config.toml
n_layer = 11
d_model = 224
n_experts = 16
experts_per_token = 1
d_expert = 576
d_shared_expert = 0
activation = "tanh_gelu"
moe_layers = [0, 1, 2, 3, 4, 5, 6, 7, 8, 9, 10]
router_score = "softmax"
normalize_top_k = false
routed_scale = 3.4
balance_loss = 0.00392
balance_bias = false
init_std_router = 0.0225
lr_router = 0.00216
n_head = 4
n_kv_head = 4
head_dim = 64
vocab_size = 8192
norm = "rmsnorm"
norm_place = "pre"
norm_eps = 1e-06
positions = "rope"
rope_base = 10000.0
rope_fraction = 1.0
qk_norm = false
attn_scale = 0.125
tie_embeddings = false
parallel_block = false
init = "uniform"
init_std_qkv = 0.0504
init_std_o = 0.0471
init_std_up = 0.0504
init_std_down = 0.0298
optimizer = "soap_variant"
lr = 0.00294
beta1 = 0.95
beta2 = 0.95
weight_decay = 0.14
lr_head = 0.00901
grad_clip = 0.5
warmup_steps = 200
schedule = "cos"
final_lr_fraction = 0.1
batch_tokens = 131072
seq_len = 256
doc_mask = true
train_tokens = 734300000
steps = 5603
dataset = "wikipedia_en"
Below are experts of layer 7 (counted from 0) of a mixture-of-experts language model. Rows are named router (the router's row for the expert), down (a neuron's output weights, with its number) and show model dimensions 112-223. Each number is 500 + 50 x the weight over its row's rms, rounded and kept within 0 to 999. Numbers have three digits each.
Before each expert's rows: "raises" lists some tokens whose logits its average output raises strongly, later layers aside. This comes from a sample of Wikipedia text that the model never trained on.

# expert 1
raises: "\n", " In", " |"
router:515492502531513613528544548552551466391590446511458514494539537592525471557486400477497499397439461558542524488533470471430559435523552550553506394543459544454491603404475519472453550516494493480509437444504489461559448479438510471499501587476505568484483570541457477517455538545477389543452405483460478470521539399420501405474483502532
down0:483464510491442456420481509516509514444526455512461446567545466481488503509556518468496512526499481457513424592511539601548461554429503533568547396495390463532524427595476467581624587521462490430466418577505493483464480494562421562416427540552528531509561515383553568488517458550505558520420398479491379459534556473477485550450394424495
down1:463525581567570484528585492492442448480456433558538495599572576498508511555476538498554406437468514573520524630404467504533466507480536426482469496502471480450529431524437539584533490424494429508436488622470441481494553497453452418485473452533589450492570540430443608522476549413471397476522532556530460508466576460487541473514556487525
down2:507584557473533607488501388590520494556463532479561449402493434559511467463539500478519480512445513389437490452492502378556570519531452524646533537594534457555500578558485516465521464462465444515491480496484584504491407501453556520563509587572406464521433518471611515494495494489500585528473479525586520464462450416402470509512514547545
down3:444589444577468413463531477491505634576462498433486489575561439446508424422473591458505426445468524481399503438416439495491554518477526433488432510528593499579530559542536519451497531496456482562417475514554469462514374510488440496548511420482390528478533499473636539456586566530468511475585518555452604491455484464412475509403527523472
down4:479464475523543456502379472500517506523449539476412547488470478509457465430476630474529502546516463511652516507538406457538456484517503445434549544510545523500532451515522495481401502485640554469492489534467452458455492427529465431486516520420534545507580467588567519537477516543523490428490531457447460506464583512514513459480448476434
down5:468564531540527462465556562482515505494449482485533485434537591477585515492438464456453432549468534547503499601479535558598460523527436527453478580388486490485516453566502569523483460430453533495621580552502475482485542455584458469619555513494558413549536490516476529529622486439442549455558419486416588441523524543459444440493538470541
down6:538474448481487579581566512479524421490436499489480474516515468567489540469545613561453527503495489546510474502527467497549447526517485482487519524439584496572527494554580563526471551411513444591560550585480545490415405538560474555509546491505464478521512499470526517470608509490506570381505551600530522544424493504531510515537435388538
down7:475481454567546387366495464514472482536450487504465532545512459517538550518478570414453537532428524448480486444480485395527501521617548498451513523443601570440507440425511510562542551474489487488500561516481412492497437528558371567426448471524378400495538432519532401466527470521481388471477357482541480561463445505416420560536524483496
down8:433497435466556488446443544543478562510466432600508512556506488428472388500447542432492515508464463509446498528533514463495500496583501516563519457511439585432511542582597498498559517479536550528611535465601419614551447564474493491526474495412440449501541530412440463482582424384531552450476496611469571400470523555455506510493525557461
down9:503577504453461461534514430526492529367517515620515538477472452512476520512553453382536577454571593481446480508469469513489548505561479439483427558552543532361458511575451522507497491477370497555441491530508415488449487553443468450523523538520530455490484488541526482463588530470594478556523565624513494525515459510441462584524555494483
down10:448472518543452436462592624428533516509470499430478612386382475474423567486526427393500489457540394489556606480540467383510483500476542502415495509464499538547525516444455511548470433451490513487453426438518485435501504521488514429440513436496463442492510478492600483478574427554509454411515523521507579489574458608467463501448488476488
down11:474469508465509548477441538435579421534420454612518426474475519427481470451473469473433492501458538482523438468557433499468472478515485559458514476410506423487520463528533477516541558482567526480601511484496424531518562453482562551524512566491493542473467497520457503515500442482492491420480489588484523489446521598492516567422504453468
down12:549606511540487424574602448566551412518540626512538465460569534455493579510524482500462431419554453474608537481568461546454519485536449515505483463487525430434490560473524517508606560476433476482409492547593550526466467477513457541609485573430598522608530520467534593475492492534507559434452462505524508517475477522519456412438422491522
down13:429484456500493499427458500542505429522593560540496453439520450514460510569474558581475578501594442472558552440562467496515513420456469503508537538613509413403476492516476534554536446532473504505521592554489620448502503496580414557403523528498515468473488514420565499570550482455527505481550405429535497535496465517543372527505586491453
down14:593549481547503502589549447476447516534539489475506580509545565448464518367507492534388492470508548511456560474509440436513517486432461457458472433520496377567552441562530466478499506508428603510512542441549484446477473513560372537514511529458426478568560552513551487456526576528462598495473555474489420529496538472533496435534486522560
down15:452540500501440529489518507510514429544461480532477421529484475519505503542510442384486473499524547510476483506461506442514514512764537513505534527482454522513538524470475521504428511557552475615435507411437444523490548485542606547482436466512523487403470499400432482437510443456541577551569531571473472443517492570403395544481421541432
down16:537525505457495521460488581536539524501471572529482528511511583495553516594540485533486559526572519571550498469426604504464594460571540463467454429485497482482556509638481460520546492480514489489490569596501541505533505475525520539491453425477493468516430506534446469421539413393527545569516545503495503532554470447462419547520461493578
down17:518437509510460534433527528467520495526420475468473463378488463487581437518466453524423501434385501461500555479529469533582448494476542458560460522520477506501426560600467503509686487493551505513567543406530499357578423500568466491421493547475511548531455546507427457519529443515482463437572526455474476554430535455442506509562511480522
down18:538434442387484480506420502547536446620467538469418421540513529443557558459483545450478505477484563564454531374522549530530526584521489490605443538452522495584469512560488587567596480485420531510523484500509568542542483467542488445502478495577509479457470523498419436461510431509522524505572551477523461538485556464553544545468548549608
down19:519542517377435524519532539491475483504634550535528499539487590607502452525441426492498503529510411475656478516443445498603564455486494491451434528503488470515525481543532558473487538566529499479483531502519510523574460469592515584461478493426525506474433563483459546544483516534542451515496515593441475444567520482514427485472514433510
down20:557378495507487509591569592526508407579573457482510444516524523513560537542440501606552531516507539400499471507487482482489496531469510422483477378482509597499541478499496576461408539515460477517428475456577458529394437486422434432581509507505492534457460464530565515535516541500507467391527580530453643481439580474535528505424432530500
down21:423467538536540583492496481491555440390459561435469589489523501533527521573432507522484542509582510480527443509436468554584508557481493556466536517474485553541537535490586484496508472488537533541511492411433427526496501509537515455516633526462517493565377530442430465515501509523336573587453479483467420496562542494542557486539533500514
down22:560510416557557512409545565512515450469445536430447467500532468499532487479462481529511470588509427512517509448478485640497572470516501595420461473541530419460480491459563580504501506487479491468475516416371505525473450503498418476605611439531531536414601442484593481464524506623445436506409397527522520524522494474551574507503509453495
down23:607451453430445551511497379484432438504458492576560544486577395469433522485424492387494542549511529481507531486487511460460470409496460490464401558531491499509567516506525566457495469509437530580478539455558477535484417477477398505483510527505399433551541566505505477516517537526469488494497528454470443444430497387539538451455492452539
down24:447429459521499507435491500553424534455439541558559478542481534554452450493415533460475573428548550451490485489510481646520527493581494463462394413565563496394482410515481499463513572485484398579490458554498536478501528543557491583452497455519508486487509525469509483570383484514436505515450484528470564502473480421496540489471471556572
down25:516473517483515490443505440407470521459540499548551521403493558509457543511517476424624520502496528451478493577496495571405569543512473530517512489496483512553512451411473462514558456518571578482493511425552507451512512531470500540455401504481445459522451508551542529454570476451409525491448596493494570452388445556576487412480555470442
down26:529399479390435529518484559481463468455528516381514586530501479513508443564466493479450486535457381496496492412506525485444508413465522514433449537451513509449431465462500515498548528470391512529540504421404456551459479568517560488537516522574458445549494464467483452458530531510386482481493495472562475557478541516512599468516437555609
down27:417510486548549486426497556544574474500535460450595460495500496537519473483428517464481437606572488503432395550494511484461516501577556537443507518545570543468579610507391550477436539477426613463529413511522495585531459418569536585589524486506512551470452478541482466449554479543531491484579528583483526473591506464356430549613512509467
down28:441538573371419522406458503607563538552472505530432479535458587458482475406465452564465521543475442538468539566481484575429483545672480612492519482484524574519477443416556487551494571535425486477405404421509540557617505485504631521515536508529541558466488391468548488509601444529538569500528550527490564524452454416417475550435447495476
down29:469539482487423412495668498486451528520538510520495510494451523516515597589574485478431530545461554522459478424478594510498498475490461535408563494474551496515523409557583492519447476420441490546528484476527516486430376482488439458511583547469439394520541489633542488452534535438573520506493543489455575571495479536506501388432457569472
down30:458496540467468443418566532572505415567470575493408553527585539499484485469516528426525559574470476547490536516497518516404526450713523467511493525521465515509479512482551537509472464524495492507465433477474489478507433497507516527589496533493594533488486467523519533510554558446503536606505515588380498470443459503499473459413433527388
down31:499452556541400436537541487434466594609508452427476513556492492441573428500426485514487512479504503494566500539493541472478430503408589455469454560488586520494531529459389447447531525483513524504497534515569566483511474612475499517498481538562548461526514524523473487446547546447491542498587547403594557506615467469448432489523564520497
down32:560516511434523591430527435550540424507517563528588537449528486481531484475476468596484400524536453375562461549535459480558591500560406519501439405453602639514453516485592514433583484461524481470458545518506536497469529502468527537440593466520515473382488476421460547483442475420451441479413464457560509514437542545493510556511518520514
down33:511515459534463535510484536473542466483477490476514457509527501476499517514472406453493501490465477460562519502516498532515329607591521511447565440495553465585458469531573509523491434498445500434462402503547458544648495445543460549506514518489482453436436529543550460606508458511469452521546472572441544422499565394512507489517459547538
down34:544432460568493539487450581437509505472474491483425508433447496453470508519474466527465443519495434541582488566502472559502519509523452578506469673413483555483497531588551445500452513471426585474458516426520468467639481542488551458453519463381486493512580494485489520624537555501494535416518488411455476477519522510426453532534599457546
down35:499509471618473502513502567504493538512448461467419455528515526482527484408513549560518491459508436451513506590430545478471510470628438548526478590535477518471420524481488480488415454548481425356521477547472501467409659556578479427531472485485580570442495502533471543547588524580585598462537451468509544546535556531533433482540635455567
down36:503486635420454440492481539477469447599421483491524484495415477485510436551461521478543477495518464552565484548472585481449487507446529552531574567451470556439501437509502600573533499542634538451541488448552584489513548466553525509519518532489529577449471484597471539414553484458547473434490582477495570567434586492415540470477593491570
down37:526483514634545532588463514435543452388481428530443479537482474459472478508567452637461611413494490487525516483453504485464571555510522588483515549542526424478544487503551394514500419506454419583367525540476414499546547452572424460481528519465533473529513542397519467531513565513470500505484434436538488436490506526406561474511452516441
down38:413403440423478560416449432479516559462444551506436532494538507403388595567609512518423435543494432493528506450517437481512567404534495496516499535553437505580585611536469530424515497513511429513408495542492532501508428509506555497460485475450547578566538553459538551582464481426438449556436495575499378515411464418559491578533428527505
down39:477445544538568562463506485421530403517479442570494500533518571560545401511510524499469468510443520554533401446484445538484456587503463513453447436497506548535509515512579549546466516488465484408567428535547432514612524555490500556589583489457486478504508489515428526457518386562558536594637484561469516408489490460438457554430544540550
down40:451512616473508478498496399523474534457472489536528469434465537510445431502543533574572458465505488481445549501498520440455564443577543545581561516537545393515451489571510428461473508541408424482540546544525537528580536594540576522540525537563425520597492442493457506430587392454446492450538524536534539505441464484402469482441502497528
down41:471543491568489405424474453435467500445461377506426504494524544445475477516507445509510499607514445673458481567571610580496442505428461484483494491484478465421505461577522474563541517598502511472480519493472511455500574542475444600571531551515444545502481526538567493469453572525533486455444596437504447483566575519472550531453436461462
down42:484503453488457456533578477527457502555549498478557432570448589481532513477440505474464461345497562503486563503473478541540443503528557488408435493423519556521456489445512517485468537465443491493428418509513489503540506430544509475540478548411439546508553593528516508536543524497460463516531584414474498566458489424513445390587460500448
down43:560453636532435448553457446506460527464499440510533451472549520493533488572538576471477451564441499494489490390507543533516459436472472536399498487533442507547498553533506545566515523506426456511449506513478499481564479540579490500498498462509459526511507509406520545448552531522528461439555572409439545514636502476507497454417523510538
down44:499447570549566596455524535540477577466566460529476507495510549543442550435458505594416530509493527416524550567495511444529492493532446558602588433463490608479561498412576547398511588433484574450439466550527527445511515517438465403521539462487480544488438444564508462518506470508526481575459531569506414512495551536551572498442389504485
down45:454564493412427463437414537525497441387488520455472474387577504460505516471555498610428568526535480524530573526431487477575445498485466519491495547530480578429478435410556433484495515647462626481517526548564533409551486562409510524525465570480519417475467460436504536498575512471410519431486462428434405487455583608554490474522558541541
down46:468503547571541471544445456437597465501586496494577500472480563469519510563487418553505521490555480459456469428500483543511518521451546528407464535505475493546556461514498410498415440458510515512392557546540508419413465475435489455465614487402532559537535484609508445423497541570534540484511396441480511477572433560497488630497412520477
down47:468573481505484461547508420482467511492540476476580504479496548498610536433562486512454455432443550493475517464549499446515529480636455523504359523402503439542596510437452428482437412467449536580515545442467512516538473527447442487492487582485532511424383521490480578487489486454550503485566477472443581551522515477459480494453457485465
down48:544584395484456508503565548563593512463547583534492563488523544562450506478516467403505502518512438515617539515448507435514578500734488457449541518470506562454484506551516537535446397438497549500579507513526471580609485433525518607484502571405513564478475540589458414503457540476590508520530506519432497561564533408418489455486528511535
down49:500491554536539513464419424521532593519413419568555478515498422475454494549494558481548455506573510483319522525507456565510527486471558514565501530427484516478396486481466484410551475605468517456505450546477431533577440575547528480575547471490509479549556440470444429519472558478469518440519535524496528479557559448441553496483487530495
down50:431502524447443568443375504533384598492477550579482486497481440524457570536482620539526497508547586544498490459476440531518482508415466489531570524476526463532518462523575402436471579527649506498424581417477501517459554514540530500417471466507524394550566524451486555536489465553505543448569472496490474460480501581524405525428500433458
down51:459504512488525509542537490498494519534409526481525569497547469469491419432553432504577440423416526443495479460551485495465497476568448450432465483536565625464538524455535570524488472352514508501485528545486551544556546419463629557518500593517568558513518505506487500573478507540488434528472481569568536536557421467503493510498511435469
down52:603465509511496477482410488491482433527514477492494462451614478464588498457453525500516493428446469581488495541590475526540469532504537498400454489499552600438492487484477453491445552472561447617448457520472493524459470470439508501526479409532533480451514514506422561482462409412440513371471478462582472478460515413493611594545501516547
down53:506458465542433516457476538523519490666453554455513430509492462579535507550601462499540530510507515606516563446461495551516495474585436486402568438474454531476458466568534515538466489432536432554559533414490531546487560505535547537496430536467526551423497526576531500448467456513570549462490481563442573558455591468472443498447494466556
down54:553491501480502517483436521437590632435443556597509483445499409436459531541476521478512469520575443511523456528433443583549498500421544487485456547423482441577420431498549448529523436505508482476522459428551530516480561526501534481500470522419461558568570411504490457508527424500409495456412442451532526546466574508498486523461475504563